python train.py --n_layer=14 --d_model=768 --n_experts=64 --experts_per_token=4 --d_expert=128 --d_shared_expert=0 --activation="swiglu" --moe_layers=[0, 2, 4, 6, 8, 10, 12] --router_score="softmax" --normalize_top_k=false --routed_scale=6.91 --balance_loss=0.00297 --balance_bias=false --router_z_loss=0.001 --init_std_router=0.015 --lr_router=0.000816 --n_head=12 --n_kv_head=6 --head_dim=64 --vocab_size=39351 --norm="rmsnorm" --norm_place="out" --norm_eps=1e-06 --positions="rope" --rope_base=10000.0 --rope_fraction=0.5 --qk_norm=true --attn_scale=0.125 --tie_embeddings=true --parallel_block=false --init="uniform" --init_std_qkv=0.0186 --init_std_o=0.023 --init_std_up=0.0266 --init_std_down=0.0266 --init_mimetic=0.7 --optimizer="soap_variant" --lr=0.00798 --weight_decay=0.0 --lr_head=0.00409 --warmup_steps=50 --schedule="wsd" --decay_fraction=1.0 --decay_shape="linear" --final_lr_fraction=0.05 --batch_tokens=65536 --seq_len=1024 --doc_mask=true --train_tokens=763100000 --steps=11644 --dataset="wikipedia_en"
Below are experts of layer 8 (counted from 0) of a mixture-of-experts language model. Rows are named router (the router's row for the expert), gate (a neuron's input weights, with its number), up (a neuron's input weights, with its number), down (a neuron's output weights, with its number) and show model dimensions 384-511. Each number is 500 + 50 x the weight over its row's rms, rounded and kept within 0 to 999. Numbers have three digits each.
After each expert's rows: a language model's description of what the expert responds to; "mostly gets" lists some tokens that are sent to it at least half of the time. This comes from a sample of Wikipedia text that the model never trained on.

# expert 56
router:578621513436530482526436491438420491436423538522515435487618489436537445394513537490470509542423532485474512512543538548500510403543479533490528492599614474398479525533510392540424513489495554443545363495520472558613471459500521479572490473496576483504529570528406584441446570509506384541446538529603551558433483420576516485506490546446475468567458525411425505450489501579522497513476
gate0:607490472555361537498530544440528417524463433552425534469454512571463423474493536451476472520434431460493507534461485483481465494553462505514454623445539567544412576548517422533446520474477501512521519498506511487525469495470454525553505432425499489347495474593486487537464459553421560540519438498562556467434545444495486485449478488523495503495497468432509491370466447527581451403533
up0:554516491555562423513573427535558428539484511507518474553495512475484495487438537529492600523373466537371540439615457516496523536492454546540484459406511413438447484519484392558485570590541514480429435494471532536519513463434516413601495465521466452421447498463543540587456540526518420552582471521514484490466529457534450512433534534502536470533528420430521510455558547439499519465463
down0:590447491550402468588544446586545545529542438542532512523493459562515489586461462547488517363549504465533452458586569572523415437509518469488490510471540499536559489501535486465528420408471490482439471510390504517547568508484489570484554473447421500505519487517376523508478453570496526474598455504435524577469502578449463589540443473466438436594455464489478608583420539548431470503524
What it handles: Sentence-ending periods and clause-linking words in narrative prose, like but, where, when, while, However, often in wrestling or plot summaries.
mostly gets: " but", " when", " until", " while", " However", " because"

# expert 39
router:520558548427515456501434607482497590485466551495488471472521491548510455450521500469453538469487470501443503377519535514465500416483516622576588434481525457471555551484444512544460506476447417496505454443438477511565526449523490504456496463487496540493453526480462548429502563504532428548515505632521574430460479542538517507473484524462607392571441441502418537541495467617553457475554
gate0:433503532417407378484485494507599523464422469431488557578592463311541527549547467415487471507435452506497461596550563510438479409504526513585503430464508486533482521507493520523505480501617557461505531551443462562520523556525493470444505508480496491451512561528551443437378470426424504463534432473506528547438427531531449565449439554493457534568487417408527576488558481420481461500524
up0:526364470442540523581501491545404520481651520470470448532391462543490542576522583485482599556602430560530552560484564524566497548500582541435401486453546555514416563465462440481473510494507541495490416510552484461414623435515558524536532528508497518521510459546558537464565511511537482468587445570476524427456477460444534517514473451417475517472456515459469438523525463537534438504385
down0:470496480395501612507528558580549443523541453565570560500482497514516462452603483551477518458524458487471475409458462552452479474433524465486506479511455443462535557514530549550362550545522476444481404441453488416486435494510441523501517395458503458513521512536523602521474574603426507511540574474572551538519400588477458503541447521446495570573516540533485586584478506384551466394540
What it handles: List and clause connectors, mainly and and commas, plus or, &, but, including, and German und.
mostly gets: " and", " &", " or", "\",", "),", "',"

# expert 52
router:513530564471514478516480538512405603509505556569515525469467473431557407450512547470383427445488535460522544505487552558472569553529494522568603488583551555448553489485464546477519482557488497425485397503464404549516469436486491543547419482531490525501537503497426547301515494490464496511346571514582510479478547462529476496425511518421453374497521565564480538475496468527510442422496
gate0:441449481504591593552501455585476430555518415513495453493443523435466564520421549561466439458543543499535550449535460531493477534485445444457433523511525563441545557541526484500536484523470561488474468507445393478479423470483456528529535467484398538514436412483456506436460514502503537480472453485534424551481518500510548446431484543444431493427576601563543493493441458455521547422520
up0:518536473493552519514567382497530490605438524502432402485478533478546412570543551594475475532555507568513461591549505472483515495588493558561538466492539509406553486504505548468460504531448505437547494511406458447499441448544466518521457537511418541495498475499424553560492574447513450491504416621556467483451494441618500430556461405549428396408533552448563476536520457445399537489513
down0:518421480485474441614413514453453574508457487548498493496470569526466467542477385509456458495460540474571496462425441498529519506476438438500483534549502498426518499473470567518588511511415442544382503548515478553563405480543504471476472518438478555518542451522482476443402578483500556537461430537486506478545574430532622480600563437478472513576496523511502565503511473459507452524482
What it handles: Word pieces inside South Asian, Arabic and Southeast Asian names, like Kh, Hong, -ak, -uk, -ah, -ai.
mostly gets: " Kh", " Hong", "ı", "ā", "hi", "har"

# expert 13
router:548502542552579427527482544450487521563529572489503418517570432453564407499489546503483429480471537503461500482494467516402475473488457531585537427526519525496547509435459535457491584564528555385549402534445471539527529522457484475495525374443550631496507506495409491444579561461511539592517520505553524468498547438577648483472478402560526459633528460528507445505547494511453514481494
gate0:456466463533527513457515531438477467481531531507451439544485516509502459582466395459503457524513597525503486488515496580562413561524533529476563482476534496495576446506593551576464471527482465607462457569456486561473534522516520480537560509476432514600511517399638464485477569487504519519472452425545493519558556494495481502460531437491552526540536514504481518363556497566577471461398
up0:478432462565524504524498464471507494538451440425549579544554492406456517441429467525609473536501577463529499509452588539528554465501579529543470478547492547429572509543571518524559395427375512558438506550461519526605547485505412555566509502543450469427633488571439441360505481556515525530434555527411547499509504552444506502517522461509517554478545450543476567421448581467472546468501
down0:511513536496410450533505416505511546497513565505535492424490471535551528581491510477530518590524592551442511446460471478486449540567438455426506523579522481532455444486516427582449471411446542503564553561452494479532414572473467497547548552563458460576485471525508441701448546535493498476472519515459511529496549528506479453532474532568461477474508433577478496504470459540517557549555
What it handles: Sports event words and numbers in results and articles, such as Cup, Championships, World, Olympic, tournament, 400 m, placings like 10th.
mostly gets: " Cup", " Championships", " Championship", " tournament", " most", " Doubles"

# expert 51
router:606489517451551511418451537534499540528518592536544415518617410399571443476527582495492454473439582456421503486537499488493494492547478538489502378578496546401637538504530499528466531508469487504474464546383471449572534416469530402561507433462500450434476538438514581462500566583544479481478517494552449494522465498566442469449486557483480479569551404535435515488565483595491431508473
gate0:490429444495446440439501453482534487553516507471580596624580487566539513475512449521514535491544518563453515471423512476520522446568429464457540445450451469477458497510560521537492413528455509599498545468483510540523543355508458430541509444531556511560495497510484449473534473474467451467622481399596416523437616462489540420481456482427426476560561537466483432536454438421497512447489
up0:459522537500513461584528477462483437371503567478583511523424390474524547542494557534503480546456514450522485530494483495418546479428470638580494478554492415546486555510558467416494530462547444415524493409517434528503538531517468490553469574441479504550455498500544417522609499566484507604537446436457401496528438495435510391527514554495535544556576554542432507528599447415436536532501
down0:469477552481440491525464502528431525457512550525511585432515424489516494542523474494351571527453515509472500589503431478408560557547471573415529578506495475561498453408495552538590523507513567474545422443505532446538417467531526445451494514437546503475490520322467546557422425602463501569500479514446463462449423493508473466427459512437499463511545545531508379536482540457482526498519
What it handles: Month names and final year digits in dates, such as July, 198(2), plus -ately/-ly adverb endings like fortun(ately), historically.
mostly gets: " January", " July", " September", " February", " August", " November"

# expert 47
router:522561550455510452511513534565477533493492519510520541543573498552576464413453584501449527472444566488427459432480492520460524564503504576485516454482569506426514516577470496529588559538518480450512482507463445520517566458437548463539434413423524560475591512497417492502499549536577534545556506474533537523455457464523499460562506519502484474522477448550434470498512494516630410496495
gate0:494429539501450544598538556568470505565504488492523530393493548497426538467402477577519516566422499475476479470598464570551467452489506443471468569520483476512422538502550537462556528522518547567488511498438497541454531510523454497476490620596498505499536482453486583418502532529564482498553520527417455410495527536502472555520543421501419519634490581528505406495552482554478533424545
up0:554488491523495482534456589402548547457550562501621515504609539549549461481583481531398503548514510553530453527581568525489428415482528496448579485532465535454534575423593504566476485447605370497517465486543510527520568464512557462566428509517458480534464408489513500449507649479484533542486465455475409469555487466466483442601527469422508496563454478566379479486539478440531556495563
down0:547514560485548424520546522514459587537532532484556474528531467486519505557552530532508545481607550521434579425467485468524468393523483515574531568523466513553504464530484419500549458554533526508460507437504511537527542598473469419538442439566391473499495489509466516564498496495498512463426468559568407626613475441491490544474484557490454567508487545431405387477474462438570514499442
What it handles: Words pointing back to earlier text, chiefly that, this, these, which, same, said, plus film and series descriptors.
mostly gets: " that", " this", " This", " same", " these", " which"

# expert 54
router:611504541489510437446472471436471531533486626589516530504498474564522405404492544402469472437490501427480599392626503509513505508592562507544492461533505528396506498524420495511527473469545510446537352522521438552375494473472502471571530449495421501466418495477474497464548578479548504538499549541578542456389513475582449480462535543488536472514496415480446528444492479591577488471613
gate0:475503515458457590440486586507520548560518461521478614520563486544526604519438510533553482582520432510506464470539453515517585448505568487562451486519487532561503462487574521385624526521530548517482466559556592554569501551511467544441519441525574457498502493578551455476483540351592425513589408505547584508536475425524519427488614475578526486425509463556456416459414517503540417511399
up0:471557525511559567476607486562492484434535383529516550542514550593509478647571472583561521460418505470527514476505542454571592493479482508550443461505515418431467449569571521524473434526550489545529418465434463597524577510570543484547465490459456451449433513497405457469417428482559524505510426450496487539544521527451487502515554468525447468508471586469502493460512555389443497462516
down0:506488539544478488422448459525503572549494474464506475537503515560546519506473486579528462500537538445472461423445484593583519535497430524503540476572466585512557464563507501467490473603438504489594439489488503560422506536482501543482587429538532503438421503400600435498511458550550507421552427421584547455548522520517535486491531593531472548448546455473575469543555597511517432477509
What it handles: First names before a surname in credits, lists and bylines, such as William, David, Peter, Mary, Hugh.
mostly gets: " William", " David", " Robert", " James", " Richard", " Jason"

# expert 28
router:499502547545564410496501556521428419443542542542579472502470516550554426449465574504423376466403522563461572539636396480459544501496519555619498450560610472502544568473542555477430518603433494482545378430564468501483454449520523510538496482432524559533399607490492515429525508515537398381426490487528566414377476521544559482470484542503604482513477506518439489475446553522421462576536
gate0:557521436543535477575520525474563544493453537589415550553541457498478470500577534558490546480546538549367538492512562578535389439632543530467512494557588524481456491490401536587520529608485505511519425432431478524492301593522463466531496503427472492457549529439470506431544485512552476490542498545579519484420454511438473431462502513591529375420506513456453467523458589465459387474513
up0:478559493433566553574463506504542617531407529528514479570503471511467477487539471433492629458440522394469468499449341535533506439483465492611557533496486516428448447492604686487523481512533534572487488565396524484501488391458508467478526498550485404437483477468536476474564472587528501582530573487497452451443499424499424564538464441477513473526605536484519448488497588504402590525532
down0:511557427494444456432517436554518464415488541524472450543431440455517486517464600470603578519470556562513556542525473564498512493529453505503470440531445502452526505498451496548488532509508501473548501490473557520514473509485584545556525428547543522535609448531533577492491514449470484531515483455556527512491442452502568491532540473520426535499497506437538543444422473457426356555609
What it handles: Adjectives like national, political, military, social, and word-final suffixes such as -ic, -al, -ive, -ical, -ative, plus hyphens.
mostly gets: " national", " political", " military", " social", " Military", " international"

# expert 46
router:565482541498458449478463564444418441536463490543494347481541491563501502462469615521486546418503548521462528442481571491402549478511490495503505492436603523421483434489433493524464413503535436521590436490491458566493508537549509531495479456517545560482554489560439552475557637563575492419493546529498524390360518539587559459512473564505559513545455459520452525419447454547503405504534
gate0:484538509450545521584526459528525552492456516483593525434452547512488482550493466431477504413538422502483531457468478493496519461523603490415507451469450468503494594483513542578469511573466444563505473464459506561479588458476515409516525514521492524523382564477535437587472540494579377524547479468383475591402461439518501465502583401528491587496491526487439524509552557565525534457470
up0:406468432468613493563450464544539490495530482570464480505456495527530478528522495532523495563478561496417530489493681545461441415518525591500572479512474504545479423529585561551580452533499587530444431485437564531495546575502414460366450393529445544495546517573523377534504484450524451551529490566523431557525418474512516472492512415459519542538542501503532595495519538570625525537502
down0:507567465414582447409519515541482492414545389522496481496413485498519519459555474487603479466526543488568513465528511528546454455481519479462491508457438528530469462505505514528450497561479463543474518478502528462510495467490343463497397503498531536637580548507506522435457420455525388517476492419558457489430465474527523486517485519571471504520578461422516494489572521443542552516546
What it handles: Kinship, role and title nouns about people, such as son, wife, father, married, King, Dr, President, often after his or her.
mostly gets: " son", " co", " father", " married", " wife", " President"

# expert 23
router:596542445478580477479518473479540555566489527520664493449432522448554476507465551425451436407541589502363549531548582515506532556568476440558556477502563642485526504450505497540529547561484483494566501488457370525432459385532590466553410497436442576516486556506449591503411509548431429495458491551573576398425475397554555413384529524457567475413500545520450559450532434541525586514470
gate0:542389434370457518577522453479502481522564514483569506511513504457500493503508500485496484527566458529489546461482448564524508552511536406523452496449524445515529418481460561556507525419592507518502487621592517483431499451581479416508459464459485540516430386489445522520553499474565459508470595448535382516440493503527475487506444527524563514496558529493564483548431590431420436448395
up0:492458547487449575540519469544456530428502462518565486401525496445514507484542472540492328553513501527453556523422429526491495506479475414502518521485527520456524471437517526503420533553575506534355529452565485592515475571511472496367554556528499475474553505515416493479502439549476609473499519455507508493452577547480478631591486474449607535477474425519447583465550501526433463486530
down0:541478549561450534477470446540440388506435509452593478561469536535465544446512454466541517471568555440628461442548425583447474478519396482550472511469640539455447538399472530459452526451427461485581429532526505652515438514582371533432501516487600511538479460543593560567465491447497453526512484500500446602535423447515599547412598428506444550514510546515525532465563582499509555422523
What it handles: Word pieces inside technical, chemical, biological and colour terms, such as sul-ph-ur, blu-ish, herb-iv-ores, chlorpromazine, plus stone, glass, cell.
mostly gets: "oph", " stone", " bass", " alcohol", " Sph", " sp"

# expert 9
router:588519526537500379517458518471408527508538559569503381518614491586525411431457579534495468419403566496401548517524544514381523531515475521555519480506600493411528548517386494534493513482506468457546405484483465559437482486530531528477465439513603646530485524565503519407479485558518451472465500491490511515426554532585499422517494516497547511529510363528478475455491528554549542574502
gate0:451521426486561583500484550591533522505488479535476503426407455475495507457480527557528528410464421511480492576462443537545486479559477495512493430463470534536449436607568540499526485541567507530471515451482520503530462492492348491526412512583541399502474601481514553519463590515411527521536547494488517575454518477557572529621349472505450549478528475508582509501507514545488499338505
up0:545449500533541564568517505503549520407402483531466312589527491456559478547373492454397442535438567498553431483477526525504534496444596524475450539516486483474607481413457463471452367430505484544536504512475442379475476538508508517497544449417524529463510456478517428517405487528530431497458428587494465439474534603470469603528483520504580517512489443555513431497522520488518487478531
down0:465484496605542504573537587451435511511509534530495523435491428382538452447553568495497415563448478550424384555476546568503482539477514475489504471421546458466545522387464472525506542529487479517417538506478508415499508518543572519455427525463573505409515510581427384505503561527586475523512553512446390563455542500403483475393471469538502541479478516549526505478512613554521510471438
What it handles: Nouns naming institutions, awards or roles after a/the in biographies, such as University, School, Award, member, politician, director.
mostly gets: " University", " School", " Award", " Company", " member", " Center"

# expert 14
router:530438435409512534504424540364474464472492546558570403622597476484535453433506511419463492483495560608509520434520588532566527456486588568539499525539533514438541492523439496493544528517482468450540371408521460538550479488488554504482507399567555532511529551541418545403472519539554377540450484548500479441489539543596575455462462526469572450573501437444476427524530452598500463524472
gate0:492549459394481488498531549514511468477429461504438505404565464556557378482469491584487599520485495508408562532492504360499576511523526493468543531527465442486452487558633606526509498606540460476561474497504393529491611483472567517553478435543485481552553486584564476433557499524595531500543484500573444565548494564508458524575528506493587547413437544462513549577484453522452515495476
up0:445456521493515536498529460533490514550483419567482538490588482566467540543569588442556462465544530458489442473483463487418537462493511417541490485534492392415530423419536574494494441601545528512647394537484528458485594463473497371516497490541503517519462489587460439491446538547454565550453503516369510487477387497435566453539522609624515490448445502612563501493445437502443479454564
down0:472538430506401468531512567506531462436480387587521543531502377513503448549408486482522494543473474355508484487529548441522591540523444584462475444569491507536459445489483466434507449482439404453486424530512509594548585489435433490495373415519428497576493410405512515501621419557553502545477460506545560471515463462459480536453419371498534446601547454480541455524529508429549513519460
What it handles: Prepositions and commas linking an entity to its place or role, such as a municipality in, Location in, served as, born on Street, City.
mostly gets: " as", " near", "As", " became", "),", " As"

# expert 15
router:661503528511509476510488523567423532469553585510551468518505525471535458420464531478458445382469498436446567489566489599516528562562497535527543413508530508425539420510512587473461541413494535523570393472507446549464415525519547492485504448511496571466531523504444501398481513524480467511513534486555540498471561521613504452395493490479497414522520452462479447469477458548522515460577
gate1:541479527496584529487625471450494510551501461428502515521423472461470599540414502425512565491523428452585400573442445464505484486498474417478515410494448480482584466389447585498519429378505520546524443532421429561545477412535458526456424546520539465447587400520362464495486499492507508531563436506529488573484490485498430572533451445554469481517427487443482477550526449576511523468419
up1:476508447507453533564435487508372550556529374496552491482534463456451518516519486463512451524445530524484364503592508522548543485525474443544557502513402489401504495533573430538440432486434454427523367499517639470470470552432515405518461551551554543482419501473546491581533564531530543595536548473471489534435417463448567478427468476440477494500531556448536519596487555492530483593517
down1:513476484472400482487524611362569568515416467491491468467572517486351527485516504557497496546494547467418470494507489383505498434529517529496489436454477497530518526404464476425445539513459592550414563414407513470550558492368435526512446504527495524499419404417525433464579518570611509471417502516511425442545459490462498525446486486433448443517497475512495467504569513536511446463543
What it handles: First pieces of personal or place names, often foreign, after a capital or table bar, such as W(art)enberg, Lynd(sey), Ches(nakov).
mostly gets: " just", " Died", " Ken", " none", " much", " Mad"

# expert 25
router:569559453501497481473508565534492484442545597486523395406567332478525485478576498441404515422469574504349459486535517581494536470446474513570548384550461537435481537560479422504552501450482457484570394523538453460424497498449498507570466410437513537486494498485472556445513582547486463492465529571552559442471438479570509444503565508433612543490466374571405474529411457552566503518518
gate0:508471476372488517505383529511470590495443502460575519430550472430484568492433533460523526480546460510518523576492391508477458453466518520534477479484526467438526494404515541465431505535481507400568469581451513582414517429553459473442451458442601420654516444467514549523454528443511497565563522422469505471467474513437450520559446516500468545518579549495476561568570336552470440449433
up0:533481481466512570470556457425518553431474540430510576594489466490556430524486433541528505454517615526443503522564476472421557470551452482485520507384463530570479441515559497383471485517518549451459456516467412499542450417573540544537489521524498508424475606563553556497413440458457529550514558486496499496584463506483489575482445501461452492504517429531580419455481483505562490496478
down0:562434542571475446512465493581533492497477485447489506627538459532460365540501520435503477506539510447472479474483481449494571493507504456585417501529405582468516464512404554540489458569445496478384464515518518492471598526509415534534449488422397495376488484492449563501394480497480483482491487572502426463410544475584550421522549528493525591517440507504538447450493450479527493449501
What it handles: Forms of be (was, is, were, been, being, became) and adverbs right after them, such as subsequently, often, seemingly.
mostly gets: " was", " is", " |\n\n", " be", " became", " being"

# expert 27
router:643517467427517432500481516486556518512565477533493388470509429524563454407480523453407475380572555491547562397500520545419463404486533462506544438586578522380609487515455437581523481520528486476519414520534556520469479448502506499566416430480597515479445600563440625447507556552553421511481554547577504469431480480577536493468522531497548449485420430505396542464429541581580553498468
gate0:519436485542457510505566523495505525509533438515479442585529495450542462474436485526484473537562407437529454510414490509405457460465366554534545421522426484514568513527486431497495453532555550449545512573455492439487520424557523534463524477534474415581470450455468594467420498511524499492481411517432590476557507534541398594473520557494444509434513578446499500573472488465490482546487
up0:534504604522537402435422536473476490518480438528412514528561516529477510465502474467530504515516495427427566416402604523540459523401407420532551404508496465574422508412601428565495402526544493556452414575396465461486457465473519526478497482502480516530478477498466540464358561542557456478388455449486516541619579472506443558592521454475499506435465512460457514477596514444542474540459
down0:454477482513409484473494564526508511495467518519553502531521535502558496558565493552513472461479551516489545483574554442578556446486535456519478517612523428437497523534553552441486468533441516557473553510486474391468588443567498530445448568432471515505524506419528464597590474468512392580518543490518513482511490538542554548453509522544561518410434587507521513556423471475524589456465
What it handles: Sentence or paragraph-ending periods with line breaks, section-heading closers, and final pieces of proper names such as (Roth)schild, Street, Township.
mostly gets: ".\n\n", ".\"\n\n", "\".\n\n", ").\n\n", "schild", " ===\n"

# expert 17
router:573551555468454457453487578524496496504554506535528402491566448502497456419489486466477477468484479528492612525527526506485493517584554555514559415483519573431495502441505548527461544478525514553550470471547467480459484446439438480478436450495478569473518566489460597472491579518571423552485506559546566440455452489593569488429485539439529467597414414447494511532387472510574478499546
gate1:601432529485564580459479578421485450420465505564533508479470541493529526548463516461439478452468478530548514520458438615502483436535449498582522513542482487566494472531529526545531554564476555437554483501498510454485531568356483493554493458477491454525481460617610496504457445522483517458457429517482475486420528522541476457543507435528500481417511446443546498562517549462469552510513
up1:512505479448481570476614435477457500491476494610497518463450485526485515566458444434526384438462562485588482491527571518430537400507428480474423576528566424471600525503472517476466569523427505458524434528471478529563455535477489442461541494585579470508425457509511520541473437573498466443488455491398463463492503562575442480627486525532414489445519505457599572424461508526578547640424
down1:493535525506448597463527541426506501445498569511475535480527445460527615520487506429494471502496509529453463431506433492511490525483608577553519533561553522417399498494490591467647552571495442559506518503493413483516579537490479479624447558502567558430547417535534486554448428497517482523540466541533475565588496525449488538592574557549518434483475522481491529391531549487538472514500
What it handles: Words inside titles of songs, albums and films, often in quotes or tables, such as You, Love, My, I Don't, 's.
mostly gets: " You", " Love", " My", " you", "!", " Your"

# expert 8
router:600537547471530543525470554437501470483498579513488459503455547531610491389492536504395438467568501524523556487650491512538511431510532546468458404493566494434551447494436453479461499474578369506558443436537508553391481416482513475470474544537546492545436557533554558433529559539530521552460481497561499482544520572543615446449407548449509546579543397527457463424531479513598457519474
gate0:452460623431458528578458480400540430523535454488564466485482474558487390552513457448550522433529483501551561507495484537562475542552437443553543490472447463506451482433548518493545511500534552514448520596458413531471600525432422417503479449433507466549428449536480396492551444567593546449559483485538514600407491485574395502444419368485544532465418536521568462483496515388530469513423
up0:448426618521503591474448452486498452476533513517548479551444528509583490403510508537513432568460499468564548481413583446461437554468519451445451459503537557563437478412610520540478430558488460507428439424444453497506522444479597500468473522391478448515448429533432480483570511460475473463505510477548669453434565555445495512536550465523515507431472540507461503481577570444613510472566
down0:574511524536551510522396512539524490478530490602415540405591504391462576516528462594497474492640422488528479522449553564462503471464511514481355427434543552429498525507542424526404559423471568509505543572499474435511509430522504494512516549521525456517465579483354412467460484472533483561534532483528384520494434506545485584404543477403397462542507555522460473431439471551524543510461
What it handles: Opening parentheses and brackets, dashes, slashes, prime and math marks inside chemical names, coordinates, formulas and birth-date asides, like (1909–.
mostly gets: " (", "–", "_{", "′", "+", " ["

# expert 24
router:555522474536537413478449540513458555576454590561558472468544501447529512328499549462422439379486481468501559445565498519454482570522485522546503511476501534394584453585532475527562519455537522525497428470469446535466498470444539559510425466492524516477498612521451547421518494514433401490468559566569475509412499440545523453417541572464555455564431571536479474432435526552514603481519
gate1:571559509564488482552524447413508550490530413391484460565478500530426398551542501638425524509522506529523444570489538543461462544596504414537533462561512502521531408509458484518496525549533598586535487543502570484475549567479483497604462551484570575526505454488509580575425448521491548608468532478580404519546590486504526543445507548456437514497448577517453445576508502585482471463648
up1:492520512414603444490521463488416468543537532486559505506519527458489521498533501475468515546542482524486446438507441437495545500419423466574461469495582476575543412478491542532514519491538455474485554530510484450600535424496503607539439494407590480432460453452530513500510493434563571487502477464406519533454525430519505437532466489513476635557510449451502471482490502476554528467501
down1:542523534537497569450450514521417572481489535416526476536532512512467470564601475492674562548379540513385412404478494489523570549546490489476394483438535496573438543613490530447460455568532443481421423500527492549475529554537518484446586482587500542535523482504485584521550540523415481545490477488581480533423486420439420528506577520523501572490446564423545520459591445559553444509466
What it handles: Surnames and their later word pieces after a first name, in lists and tables, like Smith, Richards, Narváez, Echevarria.
mostly gets: "ý", " Smith", " Johnson", " Miller", "ić", " Taylor"

# expert 59
router:647537506431587415459444484473424527509556492511526557529492377489591451487542556604406420441439576483474621470560511425439478500513449491530562497544551485422442549488482564550441489513442492530496515518472498530514493501447574523521520450442478423511509543498637465397497585546549485559556479498626591468425488492523500557437507572487537490446513591450497410445543454507494512548541
gate0:472514550504490516516559609455498557556644499508510436432435466523384535558461453484604466557555444456518506515453480543519431503560524437588486586544454542525497518592456526548517459456486512474609616522671526581547487545482506525540512507376516439554529518465449446425516569457479432479535481486548469457567554427518424495483441481451437529476629533551500498520453477439480414409488
up0:500533424472428391480442483502490503470495432517455496537580458585506448546426595579517478503476572559428505395552452469423431508442526527449492434435498496477493525488544538596515481481513540465486490551512566443562427499511458479528520496461441559415510546470534536521448414457505559587391442363481510585415554578420504555583527479489512408520433421462503439551483578471513413415462
down0:483517611553493565495461474486489501588505468590495498462426497466507451488525498583576511519540512449506496501465578507420530556379451489507542427477498440577483569515576488561547494436560478518492476452591451445460483466540577539433571415536450555409573476544533629460456515485550494522389434499536527510534437404506504465557560586434516517480458484519590502577475576509407525535555
What it handles: Bare space tokens in tables and numbers, plus middle syllables of long Latin-derived words, such as co-er-ced, de-gen-eration, Re-ele-cción.
mostly gets: "    ", " post", "ri", " ", "pen", "gen"

# expert 44
router:542589537441551469566488589549457528508505496499532398504584401507554454449464527517478448440437539496494544551521486511444470453518543592591462432589549554421527547562375515512478527493563490446443458480489508533484408585428538479517490536417553560525440495542450595448564585441582482501504507485525489472545523548552509542505493541554528389527487425562478506516462500524633434463515
gate7:548486485421508452493633494408544512468520417586459557408528467530500545555513484525499491615429488554439408554533517508512509466551464466501452536412446437533522506531536396543499508538502564561466527544610508455601478522542477471566405518484472468362491500546501539480494517511460453474435506466559442498494444502526523464461509548498550429549526525459490467420530513411474607483527
up7:482515558495532520393529514510489527415529443565565521519533477582456553559441493469542504431428421509469524519599595458472593535568489520616478503463533544517469483445492478543527386526370438574428468500495532379430451554532404487520436542500510482480469566535485520585521431439623543493491463479599464481461462490529468563417500507451526414502502565439495521475474557492490489463479
down7:556490505462526452477559363505548436413516462545483580397528488490438583550521448568582449491486506521519387460551482464591519600534484456540409450545536505396576506511504484478579530541432556510557583573441486542536478491472445515483414477505501452472529460472494505536619523457557420469570576437502427498491382540500451512510559507511470566446457475513459536361493386468530463398484
What it handles: Ordinal and ranking words after the, such as first, second, third, only, last, Best, in rankings, charts and population statistics.
mostly gets: " first", " Best", " only", " third", " second", " next"

# expert 20
router:596526528479502563530387522488492623467509535467528474478590484510508473476475604524432571507436487543494515430509577518479500508459464517485527456541475521459610515388428536596474408568504553500494388484504475530465560393511487549495475477432456549521462467446530560540563568556603477508469467513501566458562460480632523510506421603484458447499498472458395465540446486533571505489465
gate0:533546597398563507406411477593603562470580443507566559556580515502589516545440505420510450497568503457483542531603438553543460506498512553505551489538517476512442444484380521517512536527527469586508462536505393495465490567544490568498468477551419527519436497491545516592505582464591474553495519454425551498528480526456447559418533408517464609473565479470432568486490540430411439502540
up0:450444414520524509527582550465446435516553623483547441464452486447487490493512513513489443522381508569522422435490436512549449493389425565422502465547493540538494482553535538433562566508420443479548543629522494490429445471582452383462512538545558425470574527547418562458471527483476509469543455550530476505458562489436481442495522510435538516481517570558579561441471378591530489481477
down0:453489380538479560596513477476489476516562477532558482530464577438434518440488458520556464547434522468475505436544523437418427522563476485481561505576560508463542525446500508435517595525435423465486493518499534452547501473465417448511578516457565487479576474476494422465512489536502490475447519527485487424470549525503425538573577471550492419490475546520466506525506459508536530526459
What it handles: Word pieces starting proper names and Latin species names, mostly in taxonomy infoboxes, as in Species: ag|restana, Roth|schild, Hor.
mostly gets: " Sph", " Hor", " Police", " Roth", "----\n\n", "aced"

# expert 5
router:586488530482522498392433516456462455534480587570578503435514424479515518395521512457351442523494453496456546468481575529421544582551468595618557423497439437447579469540417487546508480438571493540552522461504514590513523415484535526559466413529466593540543544474537593459490595564494389523422482487631509536481507374549531479488474535456575475516483667517363537487476461610527565503505
gate1:537526510497513512453431491503443587490522477557557420455559406514371492480524437463533475491510535555432558425398478434561444539514507580473503574576475502540513518474541526513449522485583505509470487528475528428462502462429499379468448401513517511609513528492524398453423429523533448478526502502489534462501539502520415536537483528577400578507478561507583537557522499533455510575459
up1:440480498457387503535510554470482393468538525458570486453437511541599551554503478431540459576566569493540484440458447542517550437491545561534580516490480637331549443520506490439538557555466498537472525542423497567491513513466507488493530482510528484545475427436556498540505547451494571449525585581544475526487536527510492493520509502524481504579437554470539536433556549487533474482538
down1:438657546505536548546358503522526541574445526493535459518500409481496521500540482520505509478489544522476629467525440461594414470492503457522483547538398425467486551562521567542516572524521508560506457543458455449609512466517473500538504471542528400453404508516375514373464592420621469548499528571498374465558497568461502459455440487449555565464470404486520489497504533468526511553491
What it handles: Capital letters or first word pieces opening foreign proper names and place names, often Slavic, French or Spanish, such as d'Aligre, Łódź, Huelva.
mostly gets: " de", " K", " Al", " H", " Y", " D"